Weights of a small mixture-of-experts language model, trained from scratch on English Wikipedia: 11 layers.
Below are experts of layer 7 (counted from 0) of a mixture-of-experts language model. Rows are named router (the router's row for the expert), down (a neuron's output weights, with its number) and show model dimensions 0-63. Each number is 50 + 15 x the weight over its row's rms, rounded and kept within 0 to 99.
Before each expert's rows: "comes before" lists some tokens at least twice as common just after its tokens as in all text. This comes from a sample of Wikipedia text that the model never trained on. Tokens count by the router's weight.

# expert 32
comes before: " the", " a", " that", " to", " him", " his"
router:73 68 64 34 36 51 69 33 40 50 38 61 40 44 62 58 48 67 54 57 14 30 34 37 46 74 64 48 54 21 51 66 45 26 64 28 84 48 70 53 50 45 70 53 48 22 81 67 52 28 47 39 53 50 55 51 60 48 48 48 60 76 35 48
down0:55 46 39 49 52 51 70 54 71 29 81 52 63 62 38 67 49 25 45 43 32 62 34 44 50 68 62 64 35 33 69 77 69 58 30 49 50 50 75 62 62 42 51 79 54 37 30 73 63 45 88 63 55 71 48 36 30 44 54 69 73 68 48 42
down1:40 52 56 41 77 51 52 65 62 40 72 42 44 56 43 53 58 54 63 12 26 60 43 44 49 34 54 79 71 48 60 52 55 60 62 45 75 52 70 51 20 91 53 42 38 70 68 62 23 57 71 52 53 75 45 43 54 62 57 43 43 58 26 39
down2:49 51 44 46 60 50 51 73 34 47 38 70 50 60 40 65 50 62 55 31 00 22 44 44 39 73 87 67 77 57 37 56 45 58 48 42 74 75 58 34 50 42 56 58 16 13 16 44 59 49 47 38 43 44 46 40 37 53 66 63 39 47 49 18
down3:39 32 68 58 73 59 57 40 56 55 41 29 20 21 53 65 61 56 49 32 39 44 40 53 41 46 61 39 42 57 54 43 35 40 44 49 66 56 29 60 21 35 12 35 29 53 62 50 62 59 37 51 50 54 53 73 45 63 59 13 43 37 56 48

# expert 1
comes before: " |", ";", " 0", "age", ")", "3"
router:39 49 23 62 62 46 57 48 38 24 46 25 60 61 25 57 44 52 87 56 59 79 75 72 44 32 42 64 51 32 55 45 44 46 43 53 43 38 40 30 26 64 38 71 56 58 49 76 68 65 36 71 61 33 39 60 56 36 66 32 81 64 52 51
down0:64 48 58 66 57 53 55 53 38 58 66 45 51 78 37 42 52 37 73 74 36 61 42 53 63 79 61 62 49 53 58 69 55 57 50 60 18 71 47 83 59 50 32 69 48 40 23 43 57 51 65 56 72 41 50 79 55 35 43 44 50 83 43 66
down1:41 76 59 35 64 42 44 51 53 48 85 70 53 54 48 86 41 58 69 61 42 34 48 22 50 46 49 70 32 52 59 75 40 46 53 29 23 43 64 59 36 67 46 56 80 74 43 72 35 28 53 50 54 75 30 19 50 70 56 45 50 58 25 46
down2:54 45 50 62 43 52 65 54 40 63 33 63 66 48 44 60 47 40 33 53 22 39 32 65 34 64 54 54 61 49 52 46 39 53 52 33 56 57 46 41 67 70 63 55 18 26 27 36 73 59 59 53 56 39 60 49 32 57 57 53 47 47 52 42
down3:44 73 34 61 68 60 47 69 43 24 53 37 41 59 53 69 51 64 48 28 38 36 49 36 47 52 47 54 63 68 59 40 23 55 45 40 43 41 50 60 38 32 17 40 38 40 26 62 74 36 16 30 64 51 44 59 74 80 43 40 39 58 68 46

# expert 56
comes before: ",", ".", "'", " and", " was", " is"
router:74 35 72 77 62 71 60 63 54 88 52 74 45 63 60 12 36 58 62 51 62 06 48 63 51 37 73 32 66 62 63 51 62 64 63 31 49 48 64 54 61 52 48 53 35 31 61 56 37 48 43 51 70 25 62 52 59 47 57 64 20 69 55 47
down0:85 52 46 64 72 37 67 25 34 38 75 45 53 81 48 59 53 24 51 37 45 37 47 52 34 63 63 29 46 57 43 69 26 61 45 42 52 79 68 60 46 60 27 61 38 43 49 63 45 36 54 56 53 43 30 75 56 37 61 55 69 46 49 46
down1:43 66 45 69 98 56 70 41 50 49 66 39 65 56 62 80 34 71 80 47 43 39 58 52 43 40 38 57 44 63 23 53 43 53 65 38 73 56 69 53 51 56 59 48 56 73 52 66 21 37 64 48 46 64 60 07 24 57 48 61 32 64 36 51
down2:63 82 40 49 65 63 55 56 55 42 69 77 50 58 41 32 58 49 61 69 11 24 38 28 51 58 80 53 38 40 41 54 41 64 36 60 86 57 56 46 66 33 53 22 47 29 33 53 35 60 54 66 70 49 65 58 43 82 57 75 20 58 37 52
down3:22 63 68 59 38 44 44 47 56 32 43 48 47 36 69 60 43 43 31 50 40 46 46 36 38 42 62 65 62 38 76 61 41 76 62 25 58 33 19 52 15 57 34 48 54 76 43 38 60 33 49 58 48 36 63 65 63 74 75 38 78 78 37 57

# expert 58
comes before: "\n", " the", " ", " MPC", " 0", " —"
router:66 62 26 70 25 47 55 67 54 38 58 45 22 30 22 81 61 71 37 57 52 41 67 26 68 49 54 40 78 69 31 22 22 40 27 56 28 41 62 40 66 52 48 71 32 48 55 47 42 49 56 62 32 57 50 46 63 62 45 28 37 56 48 33
down0:61 52 50 46 36 44 64 38 61 49 58 74 57 53 29 62 60 24 49 46 39 49 38 45 58 60 33 63 55 43 50 66 53 40 51 66 40 72 59 80 93 87 64 84 65 42 53 53 37 39 74 45 61 59 52 69 71 49 48 41 47 61 33 31
down1:46 34 49 37 75 66 54 59 44 25 76 46 51 55 39 70 43 60 67 37 45 29 60 27 72 34 51 45 46 56 45 65 55 43 74 25 51 49 58 52 68 79 63 67 46 72 30 75 43 54 58 57 41 68 56 24 46 54 49 45 56 62 47 51
down2:62 64 52 49 72 49 47 60 39 55 45 56 52 46 44 51 63 50 37 62 53 33 49 50 16 67 82 58 06 38 42 56 47 53 56 52 64 79 33 65 27 61 49 46 20 39 37 31 49 39 64 49 46 57 41 36 29 51 83 61 56 49 47 48
down3:38 71 75 59 50 60 53 47 61 58 47 38 08 40 54 40 58 37 20 44 46 69 75 44 56 68 42 54 63 48 62 29 30 67 57 27 32 49 43 88 28 20 14 54 27 40 54 48 68 59 40 29 56 56 62 16 46 65 59 38 53 41 54 54

# expert 33
comes before: "ing", " to", "ed", "s", " on", "d"
router:85 71 60 37 25 27 55 24 47 44 52 75 58 50 35 61 31 54 33 51 65 45 32 57 73 68 34 25 54 36 45 88 54 62 67 42 39 35 43 31 39 51 38 68 45 62 69 60 74 59 62 40 40 44 49 39 62 66 66 43 51 60 64 55
down0:53 57 43 42 61 45 52 33 54 34 60 48 60 84 34 36 36 32 64 56 52 51 47 34 51 79 37 41 19 31 31 61 58 59 68 38 61 39 46 54 37 45 22 53 52 41 33 70 44 20 49 79 73 63 64 41 50 25 29 62 69 66 81 11
down1:44 49 53 41 66 55 61 55 46 70 69 54 57 65 47 74 37 56 83 30 20 60 28 77 55 21 50 59 61 62 49 58 55 71 64 48 42 53 56 50 48 52 41 60 79 54 56 72 06 25 73 51 42 50 53 16 55 51 40 42 32 67 54 23
down2:57 30 50 47 69 48 48 76 34 51 30 57 43 61 17 51 63 53 69 40 00 35 51 37 32 69 83 77 68 41 57 67 37 66 33 35 55 75 60 27 39 39 44 53 15 13 16 48 45 49 47 51 57 51 41 47 35 55 74 65 33 51 31 45
down3:11 80 24 59 40 37 44 46 48 43 53 47 58 23 65 48 34 52 32 36 18 40 38 71 22 64 62 57 80 30 45 50 34 25 50 54 51 53 60 62 26 66 36 28 37 45 45 46 38 29 45 52 65 68 26 44 41 62 77 55 53 52 59 43

# expert 63
comes before: " ", "\n", " 0", " |", " 1", " 2"
router:66 43 56 61 49 64 67 54 42 37 26 50 48 46 65 45 63 62 32 54 57 53 70 27 62 34 68 75 32 63 43 55 21 65 62 55 64 61 56 67 44 45 83 63 43 68 33 38 36 46 17 59 62 67 48 40 47 81 73 62 56 37 73 79
down0:73 56 35 56 44 43 46 65 41 48 75 49 38 61 69 41 79 47 43 54 37 37 37 60 55 80 55 48 59 46 46 59 55 28 24 68 38 55 57 60 72 39 21 52 28 76 28 49 48 49 59 62 54 41 25 64 38 58 51 75 74 77 64 55
down1:49 64 61 42 74 54 57 32 43 55 64 58 56 61 64 56 48 60 59 40 25 63 30 39 75 35 33 54 37 54 44 50 30 57 48 35 56 50 57 50 42 62 45 57 70 69 41 53 42 19 70 57 36 61 47 05 35 62 79 49 49 82 51 24
down2:56 53 61 68 59 59 61 46 59 56 60 68 33 70 28 50 33 47 60 61 13 61 34 48 25 62 55 56 53 20 18 54 39 59 25 74 70 51 68 39 65 54 25 44 43 47 14 49 39 61 45 50 52 71 28 59 52 57 59 73 33 42 34 39
down3:39 60 51 72 49 55 48 61 82 42 46 28 13 29 50 53 64 64 60 51 40 38 60 43 41 70 44 51 49 64 50 52 67 53 43 47 51 68 69 44 32 31 48 61 38 54 52 73 76 39 41 58 75 79 41 55 63 65 82 51 36 66 43 79

# expert 2
comes before: "\n", " ", "---|---|---|---|", " 0", " 1", " 2"
router:66 70 51 28 77 35 42 75 68 60 69 57 53 87 74 56 73 74 56 58 70 59 45 85 42 61 71 69 49 37 35 53 51 34 58 55 59 66 79 51 58 61 75 45 49 44 60 38 74 63 42 60 47 66 41 32 73 35 21 46 26 77 74 51
down0:71 30 48 56 69 56 48 42 46 59 73 41 33 46 46 47 48 35 69 47 41 41 36 61 66 48 48 44 45 10 54 74 40 33 44 67 35 68 70 63 52 70 28 53 43 56 54 70 51 27 75 55 75 58 35 72 53 47 49 44 75 64 35 36
down1:56 71 44 47 72 42 55 54 51 36 89 57 63 45 44 51 40 73 62 46 17 15 61 35 38 31 22 53 49 45 45 68 32 35 61 44 58 52 63 54 49 58 64 65 47 54 75 53 16 37 65 56 51 71 35 17 69 53 76 53 74 70 09 65
down2:40 65 43 74 38 42 51 48 36 36 35 73 52 58 39 59 51 38 58 43 22 32 53 54 39 46 57 45 64 61 29 52 52 55 51 49 38 74 45 34 58 69 51 36 25 18 20 27 60 78 47 38 56 66 32 57 70 62 74 96 18 60 59 45
down3:27 66 50 75 57 63 53 48 72 27 42 41 45 21 43 52 57 64 38 39 33 65 40 46 33 44 39 63 61 48 81 65 24 55 71 58 37 63 18 53 24 46 38 38 44 35 53 58 60 46 51 32 21 41 36 38 49 66 63 50 69 63 39 41

# expert 24
comes before: " in", ".", " of", " who", " was", " were"
router:56 62 28 63 47 58 35 69 52 53 38 69 58 62 43 24 63 66 66 39 59 43 47 32 35 84 73 38 61 55 47 20 58 46 51 83 37 45 15 30 54 35 62 38 65 46 45 55 64 69 38 39 36 50 61 59 63 75 62 43 38 22 62 24
down0:73 51 57 66 58 33 47 60 49 37 51 39 39 65 45 37 45 20 39 52 35 36 24 53 40 52 70 59 52 44 60 87 12 45 43 43 43 65 41 53 67 51 28 71 54 55 33 62 55 25 40 45 80 38 49 56 51 27 58 58 61 63 60 29
down1:48 59 45 43 55 55 43 41 60 32 67 80 50 54 37 73 34 64 65 54 20 20 50 43 60 20 39 51 59 65 48 61 24 61 60 48 51 60 75 56 29 57 58 48 52 57 63 62 29 60 71 53 53 59 36 40 47 31 61 37 56 51 36 34
down2:33 64 49 42 53 62 50 37 52 71 33 85 45 58 29 54 62 58 40 79 37 16 39 63 38 70 65 61 23 28 46 35 47 74 45 52 64 79 51 64 56 63 34 45 40 13 41 56 49 57 56 48 29 41 31 48 72 70 78 71 28 53 50 62
down3:12 73 53 71 39 21 58 45 69 45 48 62 31 38 41 42 57 45 31 57 47 46 33 52 32 62 57 45 38 54 63 59 34 47 60 55 51 72 30 62 16 55 27 34 13 58 40 56 62 52 38 30 66 46 46 55 58 56 55 42 38 56 45 37

# expert 9
comes before: "\n", "==", "-", " ==", ";", ")"
router:77 22 49 37 48 45 72 64 40 49 50 65 35 57 86 53 80 71 50 59 61 40 30 65 65 41 68 50 53 24 62 54 58 63 58 60 23 56 59 57 64 52 44 47 63 61 39 70 38 55 72 52 71 50 52 55 69 35 39 64 88 53 58 18
down0:66 52 30 75 65 57 63 57 35 57 57 33 55 56 32 46 80 19 57 31 22 37 15 48 83 86 46 57 43 31 41 69 56 38 53 63 51 50 72 86 74 59 60 73 37 52 49 31 48 57 58 67 61 59 72 58 73 47 50 42 57 41 63 71
down1:38 45 59 42 58 57 45 46 47 52 60 69 71 61 65 82 56 53 56 38 25 60 50 48 29 33 47 73 44 33 21 47 43 44 65 33 46 41 65 53 51 54 26 55 67 64 61 65 63 32 61 48 17 49 53 21 44 83 40 51 46 68 36 41
down2:39 65 35 58 63 59 54 59 51 36 51 59 47 64 50 49 38 48 55 35 24 42 44 73 33 67 75 51 77 48 35 68 45 45 46 47 62 49 47 45 63 47 74 25 37 28 29 45 25 63 58 33 71 36 38 59 52 47 68 66 34 66 55 31
down3:50 75 53 58 52 61 42 42 42 49 45 49 37 36 29 25 45 61 34 60 27 33 69 40 42 44 54 44 75 28 58 50 20 65 55 56 53 63 48 50 30 50 46 38 64 33 33 71 36 33 52 63 41 51 48 29 68 38 75 57 27 57 52 53

# expert 18
comes before: "s", " and", ",", ".", "ing", "ly"
router:68 52 71 54 72 52 37 31 61 71 39 52 22 20 62 47 74 56 68 78 63 43 45 67 60 50 54 41 43 60 82 49 61 76 52 58 28 40 55 58 44 60 33 52 38 44 55 59 52 57 61 41 74 47 63 52 39 39 53 43 69 64 69 43
down0:76 51 42 65 64 52 65 35 40 30 78 34 60 73 38 56 32 68 58 65 22 33 34 56 65 76 80 67 31 29 50 38 48 33 49 32 46 60 47 44 36 46 25 54 41 46 24 32 58 60 61 58 99 47 46 56 40 19 65 58 49 38 41 38
down1:35 47 54 37 73 47 76 47 52 41 70 60 35 53 55 83 29 58 42 58 69 49 60 63 56 32 31 31 54 48 38 58 51 64 55 43 47 57 74 56 40 38 21 41 83 72 95 74 28 39 51 40 33 63 44 36 61 39 35 38 38 74 36 39
down2:58 61 52 59 50 55 62 67 45 65 42 71 51 67 34 47 34 40 51 21 43 37 36 29 51 72 55 52 48 37 66 43 70 58 49 42 61 53 37 18 66 43 38 45 44 33 25 81 38 61 55 32 61 55 45 72 28 58 68 41 50 46 44 81
down3:26 64 55 63 55 41 53 54 49 46 41 63 42 40 63 47 43 43 26 33 14 48 92 44 30 80 44 38 50 52 46 50 40 59 56 54 59 60 58 64 26 70 24 20 24 61 51 59 53 54 42 43 52 54 45 35 65 59 58 81 49 65 29 64

# expert 13
comes before: " |", " was", " had", "|", " is", " have"
router:74 54 28 55 75 67 65 32 57 58 56 46 49 34 65 53 55 66 30 66 23 64 64 62 37 90 61 54 37 57 11 36 48 68 57 49 65 41 50 67 53 46 59 73 36 61 49 26 48 77 37 57 61 59 68 64 26 64 41 71 67 51 57 66
down0:41 41 34 42 42 29 48 55 36 37 74 36 40 81 49 62 66 42 69 43 29 52 42 31 53 57 84 43 50 67 65 83 46 46 49 68 66 58 60 67 60 53 44 57 09 37 38 36 80 69 38 51 55 43 31 75 55 24 60 53 54 44 55 45
down1:43 69 69 45 68 47 53 27 43 52 72 57 43 78 70 42 37 70 83 18 32 44 57 40 54 31 42 78 48 38 55 64 45 56 52 48 58 36 50 83 28 50 62 61 66 61 54 64 10 34 65 47 21 53 62 14 40 63 75 68 41 54 25 11
down2:58 81 19 76 78 62 92 42 45 58 54 54 53 57 21 62 72 30 51 52 38 32 61 61 11 54 75 68 63 39 56 57 43 53 35 39 59 50 62 56 43 64 55 47 29 34 38 49 33 34 46 71 48 43 38 55 44 32 58 68 18 47 45 58
down3:46 40 71 58 47 52 61 43 35 29 49 45 38 28 39 65 70 50 48 24 32 61 74 63 39 43 38 47 00 65 69 30 37 45 86 41 70 62 53 49 09 54 05 49 62 38 51 53 41 44 44 45 43 45 33 49 44 50 76 43 62 49 52 33

# expert 60
comes before: "\n", " The", " He", " the", " In", " he"
router:80 53 44 69 54 76 47 55 41 63 33 62 62 53 49 56 39 60 61 51 31 47 52 59 41 62 52 49 74 49 37 17 50 23 48 68 35 72 46 59 80 49 41 65 56 31 63 53 55 40 35 49 41 31 42 50 49 59 29 44 37 29 26 65
down0:57 47 64 55 57 47 67 55 50 63 59 61 33 44 43 56 55 55 54 55 23 42 34 36 66 71 44 59 65 42 46 81 63 50 56 71 52 67 66 74 62 35 55 59 36 18 26 64 60 44 81 40 90 61 37 74 32 41 64 40 66 64 52 60
down1:62 57 33 41 89 50 49 67 54 60 74 48 47 54 49 53 72 64 68 50 37 61 59 61 46 34 57 68 71 57 45 77 25 69 58 48 47 53 30 74 51 59 72 61 38 70 46 58 13 49 53 62 50 65 34 44 35 65 57 37 27 68 55 23
down2:60 52 33 51 52 72 26 32 27 45 52 69 64 59 57 53 52 40 52 36 08 16 35 66 59 64 69 79 61 34 49 21 52 71 65 47 88 55 61 49 44 41 38 61 37 40 35 47 79 47 43 43 42 47 50 26 52 57 64 59 61 68 60 51
down3:61 37 73 44 45 38 53 47 69 26 40 63 50 28 44 55 43 42 33 26 37 48 59 53 54 35 31 44 52 46 74 58 22 47 41 45 40 58 54 40 35 58 31 54 27 64 39 41 68 37 41 33 48 45 54 82 65 38 49 22 50 74 55 41

# expert 59
comes before: " of", ".", ",", " to", " for", " in"
router:58 40 74 36 65 51 77 42 66 54 62 87 46 58 41 41 20 78 49 55 64 44 31 58 68 35 68 41 19 70 62 43 50 53 88 48 64 25 58 55 72 56 27 77 52 25 46 55 63 68 63 56 45 68 52 54 51 55 57 54 42 55 58 41
down0:75 73 52 63 62 60 55 38 29 56 88 46 50 62 40 62 55 34 59 51 39 48 39 28 62 72 70 57 47 37 57 73 40 48 51 55 52 57 32 36 55 71 42 51 31 49 25 53 72 58 53 55 52 61 56 51 72 45 67 30 62 43 54 51
down1:56 38 39 57 86 67 47 47 35 51 62 67 49 53 53 77 80 46 83 52 30 67 49 49 57 46 45 67 51 75 41 62 60 34 75 30 60 32 42 34 44 54 68 53 41 70 60 42 34 33 82 38 47 72 40 36 57 60 48 68 61 72 36 39
down2:94 17 55 79 59 64 43 90 33 58 53 57 35 82 34 41 53 51 38 46 38 30 51 62 61 70 79 56 72 57 58 44 52 43 58 53 49 59 44 62 60 52 57 43 40 22 28 29 42 67 49 50 37 45 51 44 59 46 86 57 24 25 45 54
down3:37 59 54 67 47 43 40 47 47 28 33 42 35 38 58 27 57 59 08 25 47 41 57 44 23 60 49 59 57 35 54 46 50 52 48 82 69 43 54 41 26 58 29 47 37 34 42 69 43 41 46 43 48 56 55 47 61 68 52 54 36 70 56 50

# expert 62
comes before: " |", ":", ";", " /", ")", "("
router:56 45 48 21 17 34 39 38 70 12 45 64 37 30 47 86 46 62 37 60 76 51 78 52 67 25 52 41 12 49 31 36 62 29 52 33 45 32 52 41 50 42 43 22 36 53 41 58 57 45 29 71 68 27 61 39 72 45 53 32 53 48 73 41
down0:63 52 56 61 49 56 63 62 34 44 73 59 29 85 37 48 50 46 54 65 51 45 55 48 63 69 54 51 31 58 57 62 29 53 49 78 40 75 68 74 65 69 32 62 25 48 29 38 69 55 62 63 62 48 59 73 47 42 52 49 44 59 59 31
down1:54 47 43 35 89 42 38 40 46 49 51 64 51 67 77 61 53 47 53 66 52 19 41 40 56 41 41 47 54 66 52 49 50 53 85 39 38 75 71 57 30 62 53 44 46 61 59 57 29 12 59 52 67 41 56 28 57 44 50 27 51 47 41 53
down2:61 53 37 54 58 54 69 61 60 46 55 67 76 54 49 47 76 35 56 28 27 27 28 47 45 75 74 60 64 04 22 47 59 57 43 38 79 87 76 61 80 60 35 34 32 30 46 32 51 56 81 71 57 53 32 67 43 74 56 54 40 62 55 32
down3:26 55 47 54 49 55 48 33 57 28 40 40 30 29 69 50 58 57 58 30 45 78 52 76 43 61 47 56 47 54 87 50 47 37 46 29 36 73 48 47 20 64 50 42 47 56 33 53 55 47 24 35 56 57 60 49 59 56 76 70 48 83 43 57

# expert 3
comes before: "The", "-", "===", "==", "In", "A"
router:53 41 54 51 52 65 24 83 58 55 35 21 84 72 48 74 90 42 35 64 35 34 57 50 84 34 41 58 49 50 40 50 50 26 66 22 56 69 36 77 64 63 49 28 56 63 58 63 35 58 79 49 24 65 52 50 44 54 50 53 46 76 47 56
down0:65 43 57 60 52 49 65 44 55 71 66 43 45 51 56 41 57 28 60 51 60 61 38 47 46 64 49 30 59 35 80 70 54 39 25 56 55 76 72 43 58 50 29 37 58 47 56 60 39 65 74 42 65 61 58 69 71 57 41 43 51 63 68 46
down1:38 77 51 44 70 48 63 26 48 28 70 53 38 41 49 58 53 38 57 40 30 20 38 30 46 35 31 67 35 51 55 76 56 29 51 36 56 55 45 72 42 57 46 48 49 74 64 58 16 24 75 44 35 58 41 13 31 75 69 41 44 72 45 29
down2:59 58 10 53 68 47 69 75 45 49 66 59 53 67 38 44 45 53 78 44 35 36 33 39 60 53 93 61 55 59 55 58 60 56 57 27 69 45 60 42 61 59 67 55 41 24 24 42 56 68 39 72 46 55 55 40 52 36 80 84 16 36 67 62
down3:37 61 62 67 45 50 60 42 49 63 48 44 36 55 55 46 55 62 45 34 39 59 58 51 33 59 42 57 37 39 58 51 32 47 55 69 54 42 31 58 18 45 18 23 60 41 58 59 53 38 79 54 66 57 29 48 47 40 54 67 18 47 47 45

# expert 15
comes before: " by", " in", " to", " as", " for", " on"
router:54 55 49 49 46 58 33 60 46 29 60 44 60 55 42 44 55 25 34 42 19 53 52 61 37 69 46 29 46 64 57 72 33 54 24 30 58 61 28 29 59 76 38 45 50 41 64 53 57 43 40 65 59 48 34 58 53 65 31 64 60 75 44 73
down0:71 57 42 62 42 62 49 66 47 56 60 40 57 77 49 61 60 00 59 56 27 61 45 52 54 73 51 52 43 52 50 57 47 51 35 68 52 61 40 96 66 51 53 48 36 54 68 48 52 41 69 80 54 38 44 44 45 45 45 34 61 89 50 06
down1:39 70 52 47 86 64 52 44 53 40 61 35 54 52 43 65 28 93 63 67 24 28 48 28 62 41 69 50 44 79 42 85 48 73 56 53 65 49 67 58 47 39 71 54 63 40 31 53 32 31 62 32 50 43 73 27 44 46 60 40 66 71 50 49
down2:49 63 48 55 37 60 51 56 46 53 37 73 53 80 34 27 66 14 50 37 21 31 36 46 55 78 76 30 71 55 29 56 43 52 59 53 80 41 50 51 66 44 49 52 26 38 34 41 40 56 61 52 53 44 35 47 42 56 78 81 49 60 39 36
down3:41 57 59 60 54 48 54 36 43 45 47 65 38 68 56 41 63 55 13 47 37 48 40 51 55 76 48 35 54 19 67 69 29 45 44 56 61 29 16 67 23 60 22 54 53 57 55 66 30 31 52 44 71 87 56 67 66 42 79 49 34 58 71 79

# expert 23
comes before: "\n", " The", " In", " He", " It", " This"
router:67 84 74 71 22 56 56 54 58 65 34 48 45 31 75 65 39 38 72 70 42 57 41 33 59 52 44 43 50 48 58 57 45 58 60 68 61 68 44 39 49 34 32 23 44 20 80 49 56 55 41 39 40 42 35 34 42 54 61 57 74 40 42 75
down0:73 37 61 81 53 49 52 48 59 63 68 48 20 80 32 61 55 53 69 64 37 48 36 42 51 72 70 58 40 29 39 73 46 33 56 66 44 78 63 49 51 49 39 75 51 52 43 46 65 50 58 24 85 65 35 35 64 17 45 64 58 85 50 29
down1:43 82 51 45 53 23 58 45 67 41 78 70 67 53 46 53 65 57 70 57 27 67 41 56 52 30 58 45 56 39 42 49 31 53 55 51 46 72 47 54 46 76 51 53 45 60 61 68 26 35 63 45 33 86 52 26 69 71 52 44 60 65 31 41
down2:70 59 52 55 57 60 69 24 51 32 44 78 50 54 42 46 55 50 55 79 37 10 12 61 36 59 95 50 73 25 36 31 41 61 75 46 63 45 77 35 31 47 68 54 47 30 34 48 73 46 44 52 33 37 54 57 39 58 86 52 44 52 41 31
down3:53 50 51 61 60 39 40 25 51 06 63 38 58 50 57 61 59 54 45 36 30 41 43 30 23 54 78 70 56 21 61 33 41 42 48 46 67 47 54 56 20 45 57 61 25 82 34 65 68 58 44 58 75 60 46 31 58 72 74 65 35 60 52 35

# expert 17
comes before: " |", ",", "\n", "-", ";", "/"
router:62 39 27 65 50 52 43 57 45 54 48 38 49 33 57 71 49 26 54 54 57 74 51 08 49 62 36 81 40 51 69 69 72 71 58 32 44 53 45 77 48 61 60 40 22 44 27 35 52 25 47 67 73 86 51 49 73 60 76 44 64 28 75 54
down0:58 54 54 56 39 52 38 65 56 59 79 52 41 71 89 45 63 24 86 83 35 27 37 46 59 63 63 60 60 51 33 53 67 48 56 49 28 71 45 46 63 48 34 84 29 55 32 52 59 52 47 55 60 49 78 78 40 45 53 55 51 63 77 30
down1:18 56 42 55 79 66 62 48 44 57 50 63 51 59 50 67 24 79 69 49 19 55 41 40 41 25 56 65 70 57 38 65 35 31 47 37 46 60 59 46 40 54 51 55 58 72 53 72 19 36 51 36 52 44 49 28 30 71 31 57 22 65 44 35
down2:52 60 25 58 60 56 49 67 72 56 43 65 53 55 23 56 94 46 72 48 28 43 44 34 35 86 81 69 44 50 57 34 55 68 49 43 68 73 62 55 72 76 59 46 36 17 44 40 40 52 36 33 51 54 49 40 49 63 79 70 46 58 66 53
down3:13 32 55 41 46 39 55 29 57 51 59 58 38 58 58 41 52 61 50 34 60 45 83 37 86 55 63 45 56 38 57 55 29 38 56 69 84 68 33 64 21 51 29 57 34 50 19 59 54 51 42 23 77 62 48 58 49 42 78 59 30 67 31 70

# expert 54
comes before: " |", ",", " years", "th", " km", "'"
router:60 46 73 60 43 57 71 51 39 88 40 49 50 46 29 48 29 26 50 59 60 59 57 67 59 51 49 44 28 59 66 65 63 50 54 40 40 49 46 64 49 83 69 47 64 41 52 39 33 25 43 22 26 42 62 58 36 32 44 52 73 47 76 56
down0:82 61 29 52 45 53 34 41 48 82 58 49 60 65 54 43 68 04 72 53 32 49 52 54 35 60 52 63 46 31 61 60 41 37 46 57 38 54 42 73 37 66 37 48 53 35 24 47 31 66 53 87 49 41 56 81 64 54 47 44 54 43 52 31
down1:32 31 67 64 75 53 45 44 37 49 47 56 45 51 48 44 43 84 77 45 39 43 31 35 66 54 44 70 61 37 23 63 62 49 57 35 60 49 76 68 77 51 58 64 71 65 38 60 17 46 75 40 33 62 44 20 17 47 53 42 46 81 40 30
down2:62 61 39 69 64 51 63 63 29 37 71 53 54 62 46 63 72 50 54 42 20 31 40 50 74 52 63 35 58 37 35 46 32 57 60 29 65 59 74 48 52 82 49 38 28 25 25 33 57 53 61 56 39 52 31 39 63 44 66 79 40 45 61 30
down3:38 57 61 49 81 50 49 31 52 54 45 35 39 32 38 40 63 53 15 56 45 68 45 72 37 44 36 52 46 34 73 35 48 73 51 22 61 33 27 44 41 55 21 37 19 54 36 58 26 44 50 49 75 36 49 49 56 33 71 62 34 56 41 77

# expert 48
comes before: " of", ".", ",", " and", " were", " in"
router:67 28 70 48 55 50 51 61 54 50 67 55 65 59 62 37 60 63 57 68 53 22 45 48 52 52 69 69 54 46 58 29 49 67 53 59 46 37 46 36 37 52 54 69 72 19 57 51 76 48 43 44 75 53 60 57 52 42 66 52 74 45 45 42
down0:63 44 57 76 70 38 91 56 36 64 63 29 42 73 36 51 58 27 58 39 62 65 49 60 66 40 56 67 24 47 44 49 37 50 43 49 48 68 58 68 42 68 31 75 54 49 33 51 84 24 53 53 71 57 36 60 38 39 39 62 59 55 50 55
down1:38 54 53 59 79 70 60 56 52 50 45 65 38 37 55 58 50 60 57 43 28 42 42 43 63 41 58 56 45 44 47 50 56 43 68 44 59 58 52 77 43 49 51 71 57 60 48 79 19 35 54 54 43 57 57 06 33 68 59 37 42 73 33 37
down2:56 58 48 70 65 48 51 54 37 52 48 45 38 62 38 28 81 40 70 63 40 42 55 48 47 47 63 88 45 44 57 38 53 52 71 60 40 66 43 47 48 63 60 41 23 47 23 37 60 61 35 43 54 50 29 57 54 39 69 19 24 40 66 18
down3:24 73 41 54 56 38 54 48 35 28 52 40 34 41 67 41 68 62 55 53 39 52 33 67 35 60 40 32 35 32 30 29 34 59 71 43 67 52 43 38 10 32 41 53 60 49 42 83 72 31 32 34 79 43 55 48 37 43 63 48 57 36 53 26